Weights of a small mixture-of-experts language model, trained from scratch on English Wikipedia.
Size: vocabulary 12308, 91.9M parameters.
Experts: 128 experts in each of 13 layers, 64 SwiGLU neurons an expert, 4 picks a token.
Below are experts of layer 2 (counted from 0) of a mixture-of-experts language model. Rows are named router (the router's row for the expert), gate (a neuron's input weights, with its number), up (a neuron's input weights, with its number) and show model dimensions 64-127. Each number is 128 + 24 x the weight over its row's rms, rounded and kept within 0 to 255.
After each expert's rows: a language model's description of what the expert responds to. This comes from a sample of Wikipedia text that the model never trained on.

# expert 42
router [156  92 135 156 150 160  81 114  79  97 154 114 154 175 113 152 114 142 133 138 135 151 147 160 136  93 146 109 158 123  99 144  93 120 130 111 115 101 165 121  92 121 125 136 114 156 155 135 178 157 148 148 130 102 140 106 167 144 139  80 170 113 124 114]
gate0 [144 151 135 129 162 103 110 123 103 135 126 127 115 112  96 170 121  75  89 168 116 117 119 114 150  87 110 126  96 150  73 124 128 124  68 137 154 148 101  88 124 134  84 146 125 125 138 148 132 114 121  98 154 118 122 135 130 114 145  92 108 160 118  90]
up0 [135 123 132 181 122 131 119 160 102 166 141 135 123 107  98 103 141 121 169  98 195 124 100 118 136  98 125 140 140 129 144 181 127 113 138 132 153 131 154 128  91 144 172 155 119 116 144 171 103 170 123 149 143 140 137  97 125 120 146  67 156 100 126 132]
gate1 [118 113 102 101 122 127  85 184  94 156 135 148 154 104 126 160 129 152 125  98 117 105 140 131 117 126 117  99 123 157 167 103 131 124 151 136  77 151 180 166 162 104  98  77 169 167 149 121 125 133 124 115 159 156 188 112 140  83 108 128 109 139 142 122]
up1 [109 124 107 171 149  78 124 117 152 110 121 155 111 124 131 111 154 147 124 119 133 156 131 145 101 122 167 136 110 178 139 170 125  76  96 112 128 162 114 130  99 107 120 119 127 112 154 115 118 147 131 188 117 103 106  91 126 135 112  97 154 157 166 153]
It responds to: Lowercase word-start pieces

# expert 4
router [155 156 103 120 104 128 105 147 111 111 120 159 140 118 127 103 114 138 156 129  85 112 145 110 151 101 138  98 135 102  86 121 137 155 134 131 177 101  55 121 151 156 140 164 126 124 128 126  83 177 146 166 118 140 142 141  90 148 138 129 109 117 139 142]
gate0 [142 128 135 123 110 137 134 116 147 128 144 106 127 143 100 169 168 123 142  99 145 138 126 123 110  93 178 157 122 145 116 117  78 112 137  84 113 159 108  72  92 117 178 110 116 110 140 138 129 134  92 127 133 100 122 151 130 121 110  94 130 168 142 115]
up0 [ 89 126 153 119 154 121 155 119 122 109 103 157 123 153 113 128 127 118 111 136 128 148 168 182 129 164  96 142 119 128 171 123 150 130 102 150 123 132 137 158 128 120  90  96 143 104 153 140 159 142 195 112  70 158 136 132 115 167 145 113 121 123  67 126]
gate1 [111 104 111 137 138 146 103  89 124 126 111 100 124 115 114 141 153 152 135  74 106 107 120  82  97 156 135 144 127 103 147 140  90 135 121 105 156 164 102 151 124 114 142 124 134 122 108 205 102 145 154 168 146  99 113 157 128 113 108 169 133 131 123 115]
up1 [112 107 160 116 108 160 144  99  98 161 143 146 123 107  70 147 107 124 120  96  99  94 101 113 102 151 117 147  83  99 149 115  85 154 142  63 133 122 120 161 111  75 117 112 129 120 107 153 123 136 105 134 113 117 117 190 125  95 127 135 141 136 104 166]
It responds to: Government and place names

# expert 55
router [191 102 144 145 156 188 106 139 120 117 135 113 124 108  72 154 106 118 130 120 130 116 150 167  94 113 105 114 146 118 107  90 126 137 130 139 131 144 123 115 120 137 102  99 112 119 153 153 152 113 127 109 156 117 158 159 123 154 131 115 136 119 129 182]
gate0 [185 150 151 148 106 117 144 130 119  68 147 177 150 119 125  93 122 130 163 114 145 131 147 123 148 136 135 112 139 109 104  95 113 109  75 137 118 108 118 136 104 129 130 133 110 138 119 139  99 137 114 117 140 135 174 100 145 124 133 124 138 162 107 152]
up0 [134 165 113 148  71 139  96 191 133 129 130 137 145 120 122  92 135 125 116 160 104 119 174 129 102 108 137 138 113 170  95 117  94 132 116 140 155 148 107  83 109 121 120 185  90 145 133 161 105 119 158 139 100  91 184 129 102  84 169 122 115 130 118 143]
gate1 [161 107 163  96  64 120 115 163 139 112 112 107 116 142 130 134 122  93 171 126  91 120 141 142 139 110 153 151 121 113  72 166 176 152 150 122 163 154  84 129 144 118 155 136 135 139  92 101 134 153 143 137 109  97 142 152  96 113 135 162 142 109 119 123]
up1 [140  64 143 105 144 143 105 130 138 124 114 128 155 183 129 119 133 120 115 115 126 101 152 155 151 139  93 181 152 198 175 163 115 116  99 124 145  78 150 116 119  95 151 117 112  97 171 105 150 122 178 122 108 163  90 127  93  86 135 145 137 135 139 157]
It responds to: Name-initial capital pieces

# expert 36
router [138 147 101 132 131 174 106 107 178 112 128 121 146 118 148 165 139 117 151 122 126 105  65  93  94 115 169 132 101 133  93 118  80 123  93 119 147 160 138 162  91 137 152 158 113 169  72 146 116  90 100 141  96 168 114 129 124  97 108 138 105 137  98 102]
gate0 [112 154 115 132 119 140 147 114 136 135  72 129 170 120 106 108  75  75 134 104 114 122 160 110 120 124 149 102 165 127 142 133 154 136  96 108 142 147 156 112  91 120 153 128 150 158 156 160 119 134 159  93 127  89 123 133 136 113  92 157 161 123  92 105]
up0 [128 154 114 140 148 113 120 133 133 142 124  90 126 106 152 105 100 162 159 120  91 125 163 102 138 113 117 122 103 143 108 177 167 130 126 133 122 109 157 151 131 123 126 103 131 133 178 134 179  95 119 127 156 135 123 150 132 124 106 112 114  77  94 132]
gate1 [147 132 141 122 103 153 166  98 144 117 174 137 153 115  96 117 136 100 112 164 134 159 111 135 140 143  98  95 128 126 130 123 174 146 174 131 121 113 130 127 136  88 133 158 147  89 107  78 160 140 111 140 110  84 102 108  95 124 114 100 141 129 100 146]
up1 [168 116 110 140  90 108 103 104 170 137 157 118 160 142 124 130 127 130 154 154 128 140  87 150 108 140  67  71 131 125 102 102 173 123 161 131 130 123  93 151 147 127 140 170 145  98  94 141 129 141 111 143 113 108 111 115 102 126 124 104 133 105 145  95]
It responds to: List bullet hyphens

# expert 37
router [ 92 146 102 104 159 138 132 161 123 174 125 146 124 109 115 143  88 157 141 146 124  72  85 173  83 110 103 102  79 148  99 177  91  56 154 129 149 136 147  90 116 118 161 163 119 180 159 125 103 126 164 135  88 152 106 102 154 158 145 124 110 190 139 128]
gate0 [136 118 129 103  84 121 135  90  98 151  98  91 132 142 180 133 110 129 142 134 131 165 109 109 163 169 125 131 151  99 149  94 157  80  89 101 119  94 122 146 127 167 120 136 148 170 135  94 104 113 114 143  88 127 145 137 137 125 123 110 109 141 165  96]
up0 [118 170 139 131 158  93 143 128 106 121 107 142 134 128  88 127 166 150 119 144 141 101 171 132 159 116 135  81 107 135 167 132 116 165 176 143 140 141 127 100 150  66 144 142  85  94 161 113 167 151 131  82 173 173 107 154 133 138 119 176 116 102  92 138]
gate1 [ 74 117 149 110 135 144  99 127 143 105 155 135 140 129 121 135 110 120 107 118 133 102 117 140 140 167 133 101 137  94 113 158 118 124 122 122 122 115 114 180  84 143 132 108 113 191 144  96 101  97 139 120 122 120 117 124 138 164 121 140 118 159 132 111]
up1 [106 116 114 146 139 139 106 156  91 129 120  93 146 147 117 130 140 144 181 160 115 114 119 117 154 176 120 135 121 138 161 136 129 128 169 102 115 120 130 115 155  86 107 142 125 102 121 149 127 116 120 149 107 111 103 111 131 114 153 132 143 131 157 156]
It responds to: As and nationality words

# expert 9
router [156 136 142  60 145 160 146 116 139 116 131 139  96 132 165  89  84 137 138 119 164 155 141  84 145 150 127 140 150 105 143  93 137 113 142 137 152 103 123 119 151 142 130 129 142 104  98  93 118 108 134 103 123 119 135  97  98 125 135 161 121 111 180 136]
gate0 [122 115 132 118 143 135 125 106 120 154 122 133 150 139 134 117 106 133 117  99 157  59 125 104 145 176 142 116 118 134 131 127 129 116 147 123 127 137 139 138 114  90 101 144 144 148 104 123 145 119 158 112 135 121 148 110 133 146 146 153 154 153 122 136]
up0 [143 141 113 121 158 132  94 126 124 166 139 105 139 125 138 114 146 147 157 112 138  88 150  94 126 147 160 111 127 147 166 135 136 151 108 117 134 125 109 117 121  75  98 202 153 153  81 129 114 166 126 114 127 114 147 139 135 147 127 130 153 133 120 116]
gate1 [144 154 181 130  88 137 157 126 124 167 129 124 145 180 121 121 146 122 154 144  85 128 148 154 106  90  70 142  99 140 151 160 121  95 145 120 136 124 129 134 153 107 124 125 157 145 122 159 170 118 112 114 121 132 156 119 168 133 122  88 117 133 164 160]
up1 [107 104 160 126 122 133 125 179 158 146 157 153 165 138 110 107 143 124 152 124 143 138 165 119 163 104 130 134 112 111  99 150 129 126  99  98 112 139 136 155 130 117 146 165 202 189  98 165 104 124 134  98 113 157 166 126 146 143 139 109 143 126 132 137]
It responds to: Institutional and collective nouns

# expert 17
router [134 115 107 104 113 168 109 131 102 142 128 117 194 137 122 111 126 133 149 156  97 120 117 143 123  81 118 128 148 136 128  98 116 134 152  92 136  82 125  74 171 154 145  71 122 143 150 111 126 154 112 128 137  79 100 164 130 141 160  92 147 115 168 158]
gate0 [ 73 135  92 108 146 122 135 152 107  94 107 128 123 137 119 145 109 160 128 105 157 128 139 124 131 184 156 123 135 100 140 124 168 120 157 132 138 115 117 136 130 200  94 115  96 133 107  91 111 147 200 170 139 148  99 167 148  92 126 103 136 163 136 119]
up0 [119 148  88 124 142 109 116 121 133 110 155 142 152 103 141 138 162 161 126  83 122 123 170 140 149 159  90 151 162 115 105 119 144 147 135 167 112 126 102 100 119  72 119 114 134 155 100 111 105 141 156 155  91 143 144 124 138 166  85 109 104 133 129  76]
gate1 [182 117 148 124 132 138 102 138 132 166  83 122 143 134 101 153  89 128 130  65 128 122 140 120  86 128 123 163 137 149 151 131 109 121 138 132 126 144 155 149  91 111 109 173 102 143 138 132 135 101 115 121 121 133  71 111 129 169 116 141 154 145 124 142]
up1 [110 132 107 142  96 119 102 175 145 124 121  85 134 143 145 122 164 147 122  78 135 122 112 122 125 117 133 113 134 146 114 134 167 109  79 142 124  98 102 111 133 102 173 122 143 163 134  92  94  85 150 116  50 139 140 100 122  91 149 103  83 120 160 138]
It responds to: Descriptive group adjectives

# expert 53
router [141 104 123 114 120 170 123 123 138 109 132 138 158 168 142 121 144  80 122 137  87 138 121 125 175 122 102  88 167 133 114 138 110 151 142 145 150 111  95 116 110 158 126 137 134  95 115 156 176 149 149  80 134 111 151  95 111 178 127 142 166 101 107 147]
gate0 [111 157  98 108 107 138  91 113 153 113 185 168 141 118 125 105 119 137 135 136 111 101 140 123 133 173 122 127 158 117 103 134 123 141 144 129 130  99  77 111 141 179 140 119 124 123 141 128 119 142  82 116 131 116 122 116  99 169 151 172 153 124 109  79]
up0 [126 114 173 164 159 107 187 175 102 144  99  88 113 127 139 138 142 130 114 110 110 158 108 148 155 117 139 123 107 153 153 145 137 155 124 137 132 154 155 149 127  89  97 123 107 145 137 159 149 139 148 122 118 160 116 131 153 118 126  68 104 124 124 175]
gate1 [103 117 133 118 125 137 152  93 149 122 139 111 163 123 178 174 117  95 153  97 118 134 117 164  82 106 125 136 111 116 119  93 119 122  88 104 129 118 146 125 102 142 139  96 126 120 153  64  73 132 130 101 128 154  98 103 122 110 152 150 110 134 143 115]
up1 [125  88 128 112 164 114 132 153 126  78 153 168 145 134 111  94  77 127 121 162 130 101 104 143 148 175 142  80 129 126 168  89 150 108 164 128 134  95 120 154 127 151 139  94  55 146 153 156 173 111 134 157 157 107 145 124 120 141 142 114 125 139 165 147]
It responds to: Word-initial syllable pieces

# expert 45
router [169  94 197 131 164 153 157 101 119 158 131 126  75 143 152 164 132 167 129 127 165 135 116 149 123 110 123 145 149  81 125  71 100  93  95 157 121 122 130 117 142 133 130  71 106  75 148 138 150 107 123  90 152 148 134 139 148 149 100 151 120 127 111 153]
gate0 [162 146 145 138 173 153 137 129 121 144  91 119 129 115 103 105 171 116 116 131 129 109 134 111 130 115 162 130 141  85 131 116 126 115 117 103 154 130 100 168 136 109 122 107 120 117 120 128 119 131 162 154 157 129 135  96 122 142 120 127 118  91  98 121]
up0 [111 130 140 116 128 141 172 144 106 129 127  90 117 152  95 122  75 131 122  85 145 115 180 133 177 112 130 135 130 109 143 132 116 142 111  83 127 169 118  90 138 160 123 144 120  90  93 117 159 133 133 201 138 101 114 146 115 126 117  95 143 147 118 123]
gate1 [132 137 137 139 133  88 155 108 130 136 138 153 116  81 104 116  81 152 156 112 121  97 150 170 176 150 163  91 116 103 158 123 116 101  63 151 173 152 143  99 132 149 100 136 116 126 113 157  86 149 162 109 158  70 119 131 135 130 139 134 143 157 109 114]
up1 [119 137 124 155  95 165  92 142 137 130 153  92 119 106 103  66 166 100  95  66 150 145 145 197  86 104 166  82 119 101 149 156 103 139 151 116 117 132 161  85 118 106 149 129 139 153 149 121 109 175  82 114 127 123 135  94  87 158 149 172 143 156 140 158]
It responds to: Taxonomic description prose

# expert 1
router [149  98  86 122 127 128 138 117 112 166 160 138 134 184 149 112 115 128 103 160 155 162  96 151  99 131 138 108  98 138 166 112 152 107  79 160 129 128 155  98 146 122 145 120 117 172 159 127 107  93 102 121 110 128 141 123 120 139  97 132 151 155 154 156]
gate0 [131 135 103 142 106 138 128 131  85 127  92 123 163 112 175 119 122 124 140 148 131 115 100 112 141 127 121 136 127 173 132 109 146 129 132 143 147 113 127 131 154 120 123 138  91 132  87 115 130 130 113 143 107 123 144 107 154  99 127 129 134 138 161 124]
up0 [117 152 125 109  97 155 131 135 166 102 139 160 143 108 180  97 111 123 114 150 145 130 126 155 125 127 143 140 167 140 118 109 119  95 130 157 139  94  83 145 131 164 150 117 115 118 147 130 103 143 150 148 155 113 149  76 113 116 115 119 157  81 103 111]
gate1 [116 118 135 153 109 109 145 126 141 101  79 154 112 121  99  82 164 114 124 140 139  98 129 159 110 126  78 116 154 120 148 184 146 143 150 129 101  99 122  97 156 144 152 110  96 179 128 140 128 120 108  81 115  99 193 146 108 107 139  90 106 129 116 144]
up1 [140 127 168 113 145  96 150 141 124 142 205 115 113 105 132 169 110 134  74 119 133 143 156 154 146 105 131 141 156  67  78 147 120 158 111  93 126 176 118 153  78 126 147 127 128 122 138 173 143 139 127 144  98 144 109 121 124 101 100 162 180 143 149 109]
It responds to: Of/in/on prepositions

# expert 56
router [120  98 115 173 128 129 120 132 124 117 139 155 151  93  99 105 130 152  94 122 111 140 173 161 112 120 152 139 140 166 148 123 109 152 162 168  76 163 160 178 138 120 172  80 121  96 165 149 167 122 145 128 151 143 152  88 133 114  95 117 147  91 133 122]
gate0 [113 121 100 128 139  74 131 104 117 122 153 130 141  65 131 136 141 194 175  83 142 170 127 107  95 125 128 134  84 121 125 155 159 105 120 137 108 159 118 112 163 125  99  97 116 115 147 130  97 137 152  97 144 128 126 135 127 106 139 125 118 132 121 138]
up0 [137 130 109 101 156 133 134 125 136 134 141 140 167 105 114 171  85 113  79 122  98 121 137 125 105 107 157 114 123 147  77 138 177 108 150 161  89 106 149 139 150 144 167 121 111 123 129 158 112 130 112 122 153 124 126 101 140 133 155 131 137 113 118  93]
gate1 [113  95 205 143 129 155 125 135 148 109 127 154 105 112 105  96 135 131 121 117 162  94 155 135 128 196 129 163 104 152 144  92 123 123 107  97 133 162 168 123 127 136 123  63 127 114 152 174 101 181 136 115 114  94 121 122 144 119 123 119 155 131 143 172]
up1 [134 147 187 149 136 139 169 136 141 134 162  96 112 156 121 135 165 153 130 108 135  96 154 171 146 142 108 177 131 128 135 115  92 137 112  99 138 153 134 146 136 133 134  96 127 174 136 180 139 157 153 107 141 110 130 190 115 120 142 123 175 110 158 150]
It responds to: Name starts in tables

# expert 20
router [158 115 133 108 124  88 128 150 167 127 108  88 151 116 131 142  81 147  80  90 138 117 126 118 110 133 160 182 151 110  89 133 126 130 113 163 132 131 129 204 125  75 131 170 116 137 103 152 128 121 106 101 143 142 115 149 145 135 144 149 105 141 102  89]
gate0 [140 117  97 128 148 136 146 135 172 131 101 124 130 127 146 109  76 135 109 108 121 169 152  94 119 185 104 142 121 121 160 165 175 126 136 116 126 133 112 196 125 124 125 112 167 141 137 163 128 125 153 117 154 138 104 148  83  96 103 144 139 135  60  92]
up0 [144 162  96 141 137 105 167 132 131 142 123  97 143 181 140  85  87 124 152 109 119 135 180 106 118 179 117 154 114  90 147 144 154 103 143 130 144 118 130 178 119 114 116 126 131 167 140 136 140 126 122 123 185 153  84 101 142 125 116 144 127 134 101  88]
gate1 [ 88  75 100 116  96 118  89 124  97 101 171 167 123 127 166 122 143 132 165  99 126 121 122 149 114 120 155 145 150 143 120 174 112 125 114 134 146 112  94 137 135 129 115 183 123 143 107 145 127 137 132 102 133 141  85 160 129 143 134 124 103 136 154 150]
up1 [103 144 107 147 132 142 129 123  93 148 150 125  68 156 150 139 121 143 199 158 161 130 110 119 118  64 168 104 164 131 124 115 155 158 129 100 173 127 105 124 129 138 150 170 101 107  98 119  98 127 155 127 144 140 126 161 120 152  96 113 100 117 152 128]
It responds to: Line breaks and headings

# expert 49
router [124 156 164 101 124 120 118 164 135 150 114 137 164 133 119 117 145 148  97 109  90 114 126 107 151 127 147 125  90  97 116 168  82 145 141 118 146  71  92 157 171 106 117 191 154  95 133 120  93 121 184 153 144 120 107 153 119 133 133 118  93 107 160 120]
gate0 [134  92 128 145 146 128 111 133 169 146  99 156 106  87  99 129 150 130 147  98 102  84 145 116 121 143 209 139 105  71 124 175 142 132 117 107 135 138 117 148 112 120  91 185 129  95 135 146 128 134 124  86 179 153 126 135 148 156 150 128 130 112 151 107]
up0 [105 127 123 133 158 115  93 124 156 151 142 122 135 163 185 107 138 163 158 157 128 170 146 182 120 120 121 120 139 144 148 104 143 101 126 113  80 137 162 151 135 121 111  56  95 137 130 157 122 112 109 139 139 105 111 108 121 114 122 103 146 147 148 140]
gate1 [122  95 154 125 151 132 116 137 146 109 117 143 109 136  89 114 185 127 119  62 128 133 103 148  80 145 152 114  94 110 113 109 107  73 121  89 114 126 108 134 133 125 155 171 119  96 143 141 160 173 145 150 140 109 143 131 125 125 123  95 134 132 151 161]
up1 [156 127 123 113 139 102 162 131 163 148 165 140 127 127 166 134 129 142  97  72 117 167 113 156 118 143 120 114 110  94 117  82 127 131 109 107 120  74  82 112 152 156 133 132 115 107  91 127 148 132 111 123 138 133 164 124 113 137  83 121 157 130 161 124]
It responds to: Countries, states, universities

# expert 28
router [159 154 166 108 144 166 119 125 157  84 112 123 116 123 159 165 114 116 138 155 137 150 158 123 119 119 114 120 148  80 122  99 127 127 100 140 127 118 141  91  87 159 102 165 145 100  76 132 149 129 146 126 118 157 119 125  98  92 174 100 149 136 137 167]
gate0 [127 130 159 126 141 161 155 115 165 113  96 122 121 119 111 153 117 128 127 105  82  99 160 118 154 158 133 136 130 126 130 175 152 110 135 105 163 119 140 157 175 172  88 149 122 172 118 112 117 119 149 149  88 142 108 125 124 106 122 117 142 125 142 127]
up0 [106 137 129 159 151 130 148  88 122  86 138 105 101  88 107 135 121 127 149 130 159 132 160 157 117 140 147 118 189 113 127 170 111 149 117 105 171 129 153 127 135 140  86 150  92 171 133 118 130 142 153 137  85 111 106 111 140 141 125 129 108 127 137 112]
gate1 [164 133 101  88 158 147 110 154 130 117 131 122 108 176 134 156  54 112 135 132 137 110  91  86 167 149 140 106 146 121  93 141 138  89 105 144 164 129 119 172 115 145 129 138 143 111 104 129 142 122  87 129 150 160 114 173 145 147 104 152  96 105 132 138]
up1 [126 149 134 124 105 108 170 108 136 124 107 124 122 112  96  94 156 116 161 152 123 125 105 112 115 134 124 109 101 121 124  85  61 144 135 130  84  86 151 118 174 115 150 168 111 138 166 118 133 103 147 133  88 123 121 113  71  89 130 163 167 116 160 133]
It responds to: Common word stems

# expert 60
router [121 104 143  95  78 124 168 115 130 130 122 109 171 117 114 135 139 118 128 153 155 148 166  99 157 146 172 119 119  90  98 121 148 166 158 113  98 127 132 122 163 105 147  79 140 175  99 102  94 138 168 124 165 145 147 151 101 107 111 148 171 111 159 110]
gate0 [150 115 132 113 173 178 153 183 136 157 155 164  90 110 148 170 122 133 124 130 139 164 128 121 146 115 130 135 171 122 125 146 111 115 142 148 142  99 109 128 118 130 113 123 118 105 115 100 126 150 137 101 138 139 140  85 108  92 147 146  91 141 143 152]
up0 [128 128 180 111  99  88 126 124 141 113 115  92 101 130 100 166 168 147 116 112 127 144 137 103 132 123 112 129 156  98 130 113 122 124 145 154 128 134 105 107 142 138 147 145 131 171 159  91 103 103 164 112 104 122 163  85 129 141 155 133 115 134 119 112]
gate1 [ 97 175 164 128 112 138 105 148 147 104 125 109 187  94 151 130 127  95  98 130 134 122 133 130 116 115 123 135 105 137 176 138 117  75 112  86  93 166 151 130 133 114 128 105 160 129 127 145 149 148 112 123  78 123 127 148 142 144 137 101 140 174 139 145]
up1 [125 150  94 136 149 137 128 113 127 112 128 142 126 146 119 139 152 141 144 125  96 134 110 138 106 125 116 149 164 112  79 122 128 119 127 119 137 105 114 104 139 136 149 101 101 100 114  89 142 113 123 149 169 116 164 113 129 104 146  89 116 133 144 194]
It responds to: Biographical action verbs

# expert 51
router [129 148 123 134 127 176 103 121 132 113 183  70 160 136 144 142 114 136 155 123 144 116 147 101 141 125 126 108 137 136 131 159 130 165 139 136 137 132  52 128 109 150 104 149 119 119 108 155 128 147 149 106 155 117 123 104 155 140 125 136 124 143  93  79]
gate0 [ 92 127  87 143  99 128 138 109 128 108 163 125 115 134  87 106 152 147 122 141  98 121 120 109  91  93  95 110 100 162 108 147 137 125 126 168 148 104 117 150 102 130 128 129 146 133 106 125 121 154 110 128 145 139 150 139 133 135  89 114 135 125 137 161]
up0 [141 170 127 100 117 100 120 151 146 125 115 139 153 141 118  99 113 167 123 114 135 124 142 169 121  72 131 141 119 161 123 118 137 120 139 109 105 138 128  99 125  90 104  82 129 150 153  97 126  91 126 141 118  98 122 152  80 166 119 115  99 123 174 121]
gate1 [100 141 154 159  81 126 139 119 110 145 150 150 147 142 107 150 141  93 140 113 130 112 151 100  79 165  87 133 124 130 109 117  85 154 162 131 130 121 125 123 128 179 128 138 124 165 113 141 136 111 130 137 114 125 122  83 118 122 183 155 125 126 105 157]
up1 [147 100 102  76 153 150 127 145 155 106 116 122 132 116 157 117 135 157 127 136 120 155 107 180 174 100 175 124 105 103 166 135 168  76 121 119 133 129 125 116 116  99 138 126 144  98 132 141 142 125 128 109 135 127 104 163 130 131  69 131 121 134 159 110]
It responds to: Word-initial fragments

# expert 61
router [135 132 160 135 121  96 162 141 119 102 165 104 127 122 150  94 158 128  99 137 124 146 157 133 143 123 165 171 160 130 121 104 108 158 135 179  87 139 108 132 112 107 128 104 108 127 151 130 136 116 171  91 125 130 172  83 140 112  84  93 148 115  96 100]
gate0 [137 106 142 151 141 141 108 149 157 172 152 146 115 123 121  72 122 156 145 129  94 146 138 146 118 159 141 115 146 101 197 149  94 127 133 144 103 115 147 171 141 119 138 129 127 172 139 142  98 166 150 133 128 128 115 121 161  86 126 145 184 106 148 103]
up0 [169 136 127 140 162 132 119 131 174 148 139 137 135  79 134 112  96 139 137 125 106 173 138 138 132 154 123 121 144 129 137 105 139 128 142 153 137 133 141 167 124  88 130 108 137 188 163 130 159 163 137 156 103 103 134 155 106 101 155 111 158 132 140  77]
gate1 [126  95 165 139 120 152 100  95 147  93 118 125  92 134 119 134 128 151 133 110 110 132 165 154 136 152 171 156  97 127 146 148 111 132 101 149 181 158 155 111 125 147 131 119 132 127 117 148 123 117 117 139 136 132 143  70 122  86 171 146 107 105 140 140]
up1 [152 129  63 155 134 122 153 133 140 137 146 160 121 116 194 122 151  89 114 125 165 152  97 111 106 108 108 105 121 145 152 122 112 142 117 103  64 112 148 140 102 128 111  94 118 123  95 132 157 133 132  93 149 121 126 129 142 148  76 119 163 131 139 117]
It responds to: Sports article vocabulary

# expert 8
router [127 130 105 138 123 140 125 193 121 119 130 156 128 140 144 103 105 157 121  74 143  81 150 139 102 124 125 117 133 166 143 139 132  90 103 125 134 149  79  83 120 137  85 133 132 127 121 118 143 112 118  79 134 102 117 103 133  96  96 147 108 131 107 109]
gate0 [102 138 131 131 120 149 109 155  77  91 105 105 122  83 151  99 142 165 108 127 107  69 137 138  98 135 158 170 157  91 155 135 110 110 147 108 117 133 122 120  86 154 159 150 149 158 148 109 180  96 129 121 183 137 155  93 149  81 137 149 131 147 148 129]
up0 [ 61 136 170 114 143 124  90 123 111 108 108 134 110 145 129 124 129 114 124 173 153 122 159 132 109 109  87 123 140 129 119 125 120  85 134 141 123 143 112 102 136 101 133 169 110  84 169 121 126 110 134 145  89 107 143 104 157 126 113 133 131 126 139 120]
gate1 [ 96 143 148 150 106 113 133 159 126 164 117 112 169 137 130 122 144 119 125 140 111  84 177  89 186 110 130 150 110 156 115 139 159 120 134 111 120 139 138 148 134 114 120 133 147 149 142 129 110 133  84 116 118 139 134 164 121 100 108 151  75 144  97 125]
up1 [132 103 110 128 161 150 106 150 132  97 169  89  91 142  96 112 156 149 141 107 136 149 152 164  92 127  57 150 150 152 138 108 106 137 125 114 142 149 119 118  96 146 137 113 162 101 139 125 136 137 102 139 120 100 135 124 127 140  99  87 125 126 137 158]
It responds to: Months and time prepositions

# expert 63
router [143 107 128 130 130  94 108 154 114 112 121 135 173 112  87 134 111 120 159 114 115 160 147 136 125 134 115  79 119 129 115 136 140 141 120  87 106 114 104 101 118 137 117 170 136 115 138 105 143 141 143 121 118 145 109 130 115 158 161 141 180 154 115 153]
gate0 [112 109 172 143 133 133 170 122 146 131 141 126 139 144 132 163 150  79  88 175  83 127 144 117 163 153 152 119 169 158 129 178 135  98 151 147  55 136 135 133 117 112 168 114 112  89  72 197 119 173  94 134 113 147 115 107 147 111 132 128  95 105  85 126]
up0 [ 91 109 124 135 152 106 133 150 132  84  90 153 133 142  97 127 152  90 139  63 116 180 110 144 106 101 124 113  93 174 145  89 147 151  98 118 114 125 111 111 166 125 151 141 176 154 151 113 116 119 120 109 144 139 125 139  98 141 136 111 155 124 127 138]
gate1 [164 160 111 136 135 198 107  88 144 121 114 111 116 165 104 123 138 149 121 167 161 129 129 114 125 145  98 140 125  98 153 102  95 129 152 131 139 119 107  36 127  91 130 120 109 162 109 136 104 110 160 149 144 183 123 162 128 145  92 107 136  82 160 120]
up1 [113 156 103 100 172 124 171 121 101 118 110 136 131 121 158  93 166 141 127 147 106 153  94 112 146 193 130 137 114 108 158 110  79 153 110 119 153 137 112 116 128  89 103 133  88 160 101 136 156  75  97 140 172 171 124 113 126 179 145 126 130 115 130 147]
It responds to: Music and film nouns

# expert 18
router [147 116 131 148 148  91 100 174 142 133 113  96 103 126 125 109  92 145 130 156 182 120 131 163  70 116 170 158 140 140  91 108  99 153 116 128 115 131 176 112 108 125 116 109 129 128  82 125 135 105 127  66  89 135 132 132 112 155 143 147 109 118 134 148]
gate0 [120 126 177 137 138 119 119 178 115 113 142 100 118 118 123 130  96 131 136 164 110 159 135 112  98  83 131 130 157 167 115  98 108 133  81 153 156 132 134 116 156 141 120 130  96 119 110 162 111 100 132 114 128 127 138 121 121 154 126 115 106 129 102 147]
up0 [164  91 141 134 109  89 150 157 107 107 129 104 104 120 117 180 162 153 129 163 165 157 108 110 109  90 102 119 119 138 141 104 145 151 114 155 137 113 133  67 148 102 147 149 143 127 140 152 118 132 107 111 119 123 130 156 128 128 108  98 132  92 146 151]
gate1 [124 121 102  91 109 159 112 123 114 115 133 160 174 137 179 129 130 127 149 157  98 110  76 121 120 143 127 147 115  98 114  63  98 153 155 127 131 156 102 110  63  97 106 149  57 123 116 157 119 146 110 135 131 135 143  82 139 148 149  87 143 132 125 144]
up1 [121 142 115 147 153 161 123 143  90 107 130 144 145 154 100 103 154 152  95 120 106 140 127  81  97  87 112 151 114 128 111  91 150 183 143 109 157 153  86 146 168 110 127 128 122 128 128 143 119 147 120 128 121 119 116 121 177 113  91 118 146 161 143 138]
It responds to: Infobox field words